python train.py --experts_per_token=3 --num_key_value_heads=8 --norm_place="pre" --parallel_block=false
Below are experts of layer 9 (counted from 0) of a mixture-of-experts language model. Rows are named router (the router's row for the expert), down (a neuron's output weights, with its number) and show model dimensions 0-255. Each number is 50 + 10 x the weight over its row's rms, rounded and kept within 0 to 99.
After each expert's rows: "raises" lists some tokens whose logits its average output raises strongly, later layers aside. This comes from a sample of Wikipedia text that the model never trained on.

# expert 0
router:40 43 49 43 31 47 43 45 50 59 29 49 59 65 27 31 47 52 54 61 62 63 63 56 70 42 49 52 43 48 35 51 43 59 50 51 68 59 50 47 58 47 30 42 54 71 50 45 44 40 59 39 48 55 40 60 47 64 46 59 69 28 59 49 62 53 36 55 58 42 55 70 38 63 47 44 59 52 43 58 43 68 54 48 59 26 39 45 64 38 60 64 49 49 47 46 48 51 50 66 53 57 69 48 65 54 46 46 56 56 53 27 60 40 53 46 45 54 48 44 41 59 54 69 46 65 52 49 42 60 52 49 52 52 44 53 64 62 38 59 39 62 45 57 55 39 42 56 56 43 75 41 57 38 41 53 75 46 55 55 44 53 57 53 50 37 84 50 61 59 24 39 48 45 56 46 37 58 53 29 53 47 56 64 41 57 45 57 44 63 50 17 59 52 24 58 43 50 46 60 47 64 56 53 57 50 51 51 51 40 58 43 44 46 51 61 57 39 48 36 47 64 61 46 51 42 50 30 50 53 34 29 46 59 49 46 59 46 38 45 50 46 48 45 58 39 51 46 55 63 59 43 44 56 54 45
down3:48 33 33 49 42 49 47 60 45 47 39 42 54 41 52 49 51 64 39 24 55 47 61 68 37 59 60 46 57 66 49 38 46 54 56 54 52 58 46 46 44 62 43 29 66 65 52 64 51 60 43 53 43 24 52 47 41 47 62 42 64 49 53 52 36 60 58 57 47 54 62 54 57 66 43 59 59 51 59 62 47 48 62 52 39 44 32 60 38 54 41 50 44 54 31 61 59 57 46 52 32 66 50 38 55 29 63 25 54 60 31 47 22 53 46 44 54 56 61 39 44 48 55 46 36 45 45 51 54 60 46 43 39 49 31 55 38 60 49 32 45 64 54 61 41 52 60 47 43 52 49 34 52 58 63 37 38 54 47 47 50 55 55 39 49 44 43 48 28 63 50 49 45 47 57 56 40 79 55 36 35 48 55 38 27 53 43 61 46 66 43 48 52 59 36 45 63 48 54 43 42 52 58 59 46 54 67 73 46 66 54 45 57 51 45 60 36 34 55 48 57 47 56 42 44 31 49 38 63 55 59 55 53 50 75 55 48 57 50 54 58 42 27 49 53 57 54 62 51 45 54 53 75 55 56 62
raises: " in", " to", " as", " on", " out", " his"

# expert 25
router:66 19 57 51 39 52 48 33 42 54 50 53 73 34 48 40 44 65 51 83 50 51 55 41 58 53 55 31 54 32 41 42 39 45 74 57 64 68 55 53 45 51 58 58 69 62 46 50 54 35 48 36 57 57 43 55 52 53 69 54 39 34 49 64 58 73 59 53 69 41 45 62 55 40 45 49 34 42 41 48 49 70 56 58 61 30 49 52 57 70 45 57 61 56 43 59 43 45 48 63 64 56 60 54 56 57 52 26 45 44 54 51 48 41 48 44 42 43 33 41 31 50 45 54 49 64 48 48 29 50 49 47 54 49 51 62 55 52 45 51 44 45 39 66 45 50 50 63 58 38 53 60 54 38 47 48 72 50 55 56 68 64 45 66 39 58 59 50 63 59 28 37 50 51 54 57 35 58 35 46 36 50 35 45 52 63 49 45 60 48 49 25 33 50 44 49 56 49 50 57 40 45 51 59 60 64 42 42 57 52 58 47 51 59 62 57 65 50 46 58 57 37 53 58 49 55 48 46 28 57 51 31 46 64 48 42 51 53 43 38 41 49 50 61 55 41 49 43 53 49 65 41 36 59 47 52
down4:53 57 56 71 56 49 69 41 36 48 50 44 62 57 71 37 43 47 24 47 49 57 43 50 48 39 46 52 68 52 47 68 68 62 57 35 38 52 51 50 60 64 23 45 42 68 57 48 53 38 45 50 45 35 64 55 52 55 51 65 44 51 45 60 31 51 26 33 59 60 42 50 42 57 51 51 54 63 36 60 57 36 51 53 48 42 40 51 28 45 58 41 39 63 48 54 55 51 54 44 48 41 49 70 40 43 44 41 53 39 52 50 37 61 54 51 46 47 54 50 51 55 37 59 53 60 65 39 37 55 60 58 46 45 70 53 58 41 59 44 49 46 42 60 50 60 60 47 55 60 65 37 46 56 38 49 55 43 56 29 54 43 49 34 30 46 57 40 44 45 61 50 64 60 57 40 51 40 40 61 38 52 58 57 48 41 54 38 60 62 48 52 24 44 45 61 76 60 53 29 51 48 51 56 47 39 31 57 68 46 59 73 51 33 37 62 42 48 43 74 49 47 50 42 47 47 44 39 47 49 66 71 48 42 59 57 56 33 41 55 39 47 53 40 40 57 40 57 58 42 41 60 57 56 64 52
raises: "ity", "Year", " earned", " (", "ous"

# expert 40
router:41 27 57 42 53 50 48 58 60 42 54 55 53 48 28 36 35 46 51 66 42 44 58 48 47 47 66 36 44 28 35 52 36 49 53 44 58 81 49 50 54 40 45 45 73 68 46 53 38 45 53 47 57 65 44 46 68 58 63 65 67 50 49 46 52 56 39 48 61 49 46 52 44 53 45 48 46 39 46 56 52 74 38 59 46 31 42 43 45 47 46 47 58 39 59 49 52 38 42 46 53 47 48 64 73 55 51 26 44 44 55 52 45 58 50 46 57 51 58 54 38 35 58 53 46 72 53 58 55 47 63 56 51 38 42 57 43 50 55 41 44 35 51 44 65 37 35 56 64 43 51 60 53 43 49 45 65 35 55 50 48 52 46 76 47 40 57 69 49 53 25 32 39 46 60 46 39 50 31 49 51 54 80 50 55 54 57 67 38 53 66 50 35 50 58 51 50 49 46 33 52 54 50 67 66 63 40 51 29 30 47 60 49 61 51 48 55 34 61 50 52 39 64 70 53 44 48 47 63 37 46 37 45 57 49 49 52 55 49 54 47 60 39 65 42 41 40 53 59 51 61 41 47 71 46 49
down4:51 45 43 72 52 39 53 59 56 63 50 77 47 55 56 45 48 61 49 56 43 55 64 51 41 53 39 69 34 64 41 62 74 41 57 42 51 44 63 55 49 61 45 53 60 49 28 40 70 48 50 59 34 49 62 54 28 45 49 47 61 49 57 48 40 53 36 42 46 50 68 42 49 39 46 36 24 56 43 45 56 60 53 62 42 44 55 55 65 60 48 55 65 54 47 45 45 70 64 59 62 38 48 47 35 49 50 71 38 58 70 46 41 57 29 53 43 50 46 60 38 47 43 61 45 38 57 36 52 42 53 43 41 49 56 51 51 39 37 45 45 64 56 53 51 60 75 46 43 53 59 41 48 66 66 55 71 74 53 41 55 54 58 56 50 69 68 44 63 41 39 34 44 42 38 56 42 54 53 43 43 75 34 33 52 51 42 45 49 50 57 35 66 36 38 41 49 55 50 51 46 48 71 36 35 48 49 56 57 49 41 39 49 33 62 32 45 48 49 52 58 53 44 35 59 61 47 38 47 74 51 47 38 53 50 49 53 40 58 36 45 48 49 56 48 41 44 40 42 43 55 46 48 55 61 50
raises: "earch", "esc", "Rep", " UTC", "aria"

# expert 49
router:38 48 43 38 30 49 40 56 66 53 45 68 50 63 40 54 45 37 40 45 53 60 58 37 46 55 57 53 51 50 25 52 35 60 61 50 53 54 43 48 39 56 39 51 55 63 51 41 54 37 73 51 63 42 55 51 51 66 55 39 65 56 51 50 70 56 43 44 57 37 32 64 43 60 67 37 38 44 55 61 45 62 53 57 59 38 39 50 70 36 48 48 43 53 62 60 51 37 47 44 51 64 52 49 50 34 47 47 47 36 55 38 49 48 57 67 52 59 33 43 43 48 49 47 64 71 53 35 35 55 48 73 76 47 43 52 52 68 43 63 31 50 51 50 43 44 43 42 71 54 64 52 68 37 48 50 68 50 78 53 41 50 54 47 40 59 57 55 56 39 35 40 41 44 59 38 39 58 41 38 48 44 70 53 50 50 65 39 49 69 55 19 45 47 42 51 35 47 44 50 41 47 48 48 59 59 56 38 54 42 56 60 45 57 63 46 63 44 51 53 57 58 57 72 52 44 55 57 41 45 30 37 54 64 37 45 59 64 49 49 46 69 43 56 43 53 41 52 61 48 44 47 58 63 43 41
down3:41 47 50 51 58 46 64 59 58 54 39 61 38 65 33 64 51 61 37 55 45 48 45 59 53 48 26 55 50 45 48 63 76 33 46 23 39 47 43 44 50 43 43 47 49 41 44 61 45 55 53 35 43 68 53 61 55 35 56 54 47 51 46 35 55 51 58 39 48 52 50 36 51 42 51 45 63 53 51 23 58 63 30 41 41 48 64 38 47 53 63 54 53 41 48 30 57 48 44 60 52 33 46 50 59 58 63 44 44 57 56 67 44 53 48 56 41 54 59 49 47 39 38 51 55 48 61 41 50 60 41 57 46 51 51 39 60 57 67 53 46 59 69 32 65 63 66 53 42 51 21 35 49 50 44 48 47 43 45 52 46 58 52 65 54 58 50 39 41 43 41 37 42 44 45 46 60 56 59 50 47 49 43 70 56 64 45 70 64 58 54 51 54 63 69 44 60 48 45 46 45 56 46 57 56 36 42 45 62 67 59 41 43 60 36 38 41 64 49 34 41 65 58 32 49 56 65 63 68 41 56 20 34 62 60 57 49 55 43 60 56 48 67 35 31 68 47 43 52 51 60 39 46 47 63 39
raises: " the", " a", " all", " ", " an"

# expert 13
router:53 56 47 50 31 38 56 58 48 59 39 64 59 57 40 47 48 39 50 66 53 54 59 49 58 28 69 52 37 43 39 46 51 35 52 45 56 55 54 73 59 56 44 50 58 58 35 53 37 41 48 48 58 64 43 58 67 62 45 62 65 58 54 53 69 55 57 47 73 42 36 56 63 49 39 35 50 58 56 57 63 69 49 52 55 54 50 49 48 29 54 51 36 52 64 48 34 55 36 49 60 51 47 45 62 37 44 34 34 47 54 39 65 35 48 37 38 44 60 52 51 59 51 41 42 64 56 64 57 51 44 44 54 56 55 44 54 34 61 73 36 44 43 70 64 45 36 50 36 60 72 45 56 43 41 50 67 39 59 40 49 31 49 53 45 55 60 55 65 65 18 41 41 55 47 45 35 62 50 40 37 40 47 60 50 63 40 65 46 59 40 31 54 48 50 56 52 48 46 46 51 57 61 58 48 63 62 48 59 53 64 49 42 58 42 57 48 55 50 59 34 39 59 58 59 51 48 34 48 43 58 30 47 72 54 43 49 56 37 49 33 52 61 61 47 32 60 53 67 51 54 39 54 50 64 53
down3:30 38 46 63 49 39 36 51 39 51 56 44 56 53 60 60 65 51 49 50 43 64 25 47 47 58 42 36 41 46 54 34 60 47 79 41 41 47 50 55 69 46 46 52 47 56 46 62 52 48 40 57 49 69 46 41 39 65 45 36 45 70 38 66 56 30 53 53 62 52 55 58 49 58 66 62 55 51 44 39 45 63 36 47 39 58 71 39 32 49 53 51 57 63 58 37 54 56 48 49 60 54 59 57 49 59 49 38 47 37 66 51 40 50 51 40 38 49 51 52 72 56 45 57 62 47 40 36 51 53 39 32 57 60 66 61 70 45 56 64 60 45 40 44 54 39 76 46 48 59 36 46 40 51 31 39 36 46 38 43 42 49 59 46 67 45 50 58 46 56 38 41 52 48 51 61 60 53 32 72 43 70 57 44 54 51 51 37 54 47 61 60 44 48 48 69 31 31 57 67 45 54 38 59 50 58 53 45 54 61 58 67 43 45 59 53 41 42 55 48 51 46 34 41 47 60 38 50 42 53 58 42 49 39 47 62 60 55 56 46 44 49 39 40 54 59 35 47 52 35 37 46 38 65 22 51
raises: " ", " the", " a", " one", " in", " about"

# expert 42
router:37 45 40 71 49 41 41 48 45 41 51 54 50 52 48 50 43 44 40 55 40 45 65 36 66 44 42 42 48 47 46 43 47 72 49 55 55 62 61 53 55 48 32 54 57 73 52 60 43 47 69 55 46 65 59 64 60 58 48 38 53 46 49 64 59 58 47 60 55 47 43 59 44 57 63 46 53 49 60 62 46 63 57 59 63 56 55 29 51 38 58 48 49 47 68 54 49 54 36 37 63 55 53 40 61 51 35 34 56 46 65 53 61 45 57 28 60 39 62 49 45 45 61 59 55 51 58 33 38 34 49 47 54 56 45 63 49 59 46 55 36 54 52 57 42 50 45 61 58 40 82 74 43 38 54 34 70 40 59 56 46 65 52 59 38 45 44 61 58 37 42 31 48 54 56 45 38 70 34 40 35 52 61 53 46 51 54 55 54 48 60 34 45 38 46 60 42 45 66 55 49 60 65 64 65 63 52 30 47 52 29 42 59 60 42 45 46 23 65 59 33 49 59 56 37 41 42 47 38 57 48 40 51 55 47 34 52 42 44 37 54 37 58 64 46 44 47 38 69 65 40 59 54 54 54 38
down4:42 65 37 61 41 51 60 66 46 50 39 63 49 40 49 69 57 43 50 65 52 55 56 43 54 60 37 43 47 66 60 66 53 46 45 45 40 65 80 68 45 43 74 70 54 40 60 38 73 44 52 56 55 58 40 53 55 50 55 46 52 49 42 50 52 54 51 45 47 45 53 44 56 38 52 38 49 44 59 38 51 33 49 36 37 40 55 61 37 29 49 53 54 55 59 46 49 50 47 65 52 64 61 56 60 47 42 59 53 35 47 47 63 66 45 37 50 46 49 46 46 37 31 53 42 54 46 61 66 45 73 47 49 56 55 48 49 45 55 67 32 52 63 69 40 53 36 37 13 49 45 42 60 49 48 36 49 45 40 46 53 46 50 47 49 63 31 41 55 33 70 67 54 59 42 55 46 42 31 52 55 31 40 55 42 38 50 61 54 50 25 47 44 39 47 54 62 53 52 50 55 35 56 42 58 60 67 49 44 52 35 42 53 53 61 52 50 63 58 36 57 46 59 51 44 41 47 53 69 23 63 64 39 58 45 46 52 47 40 45 51 49 43 46 48 54 58 60 35 61 35 51 57 61 44 59
raises: "-", "e", ",", " (", " and", "."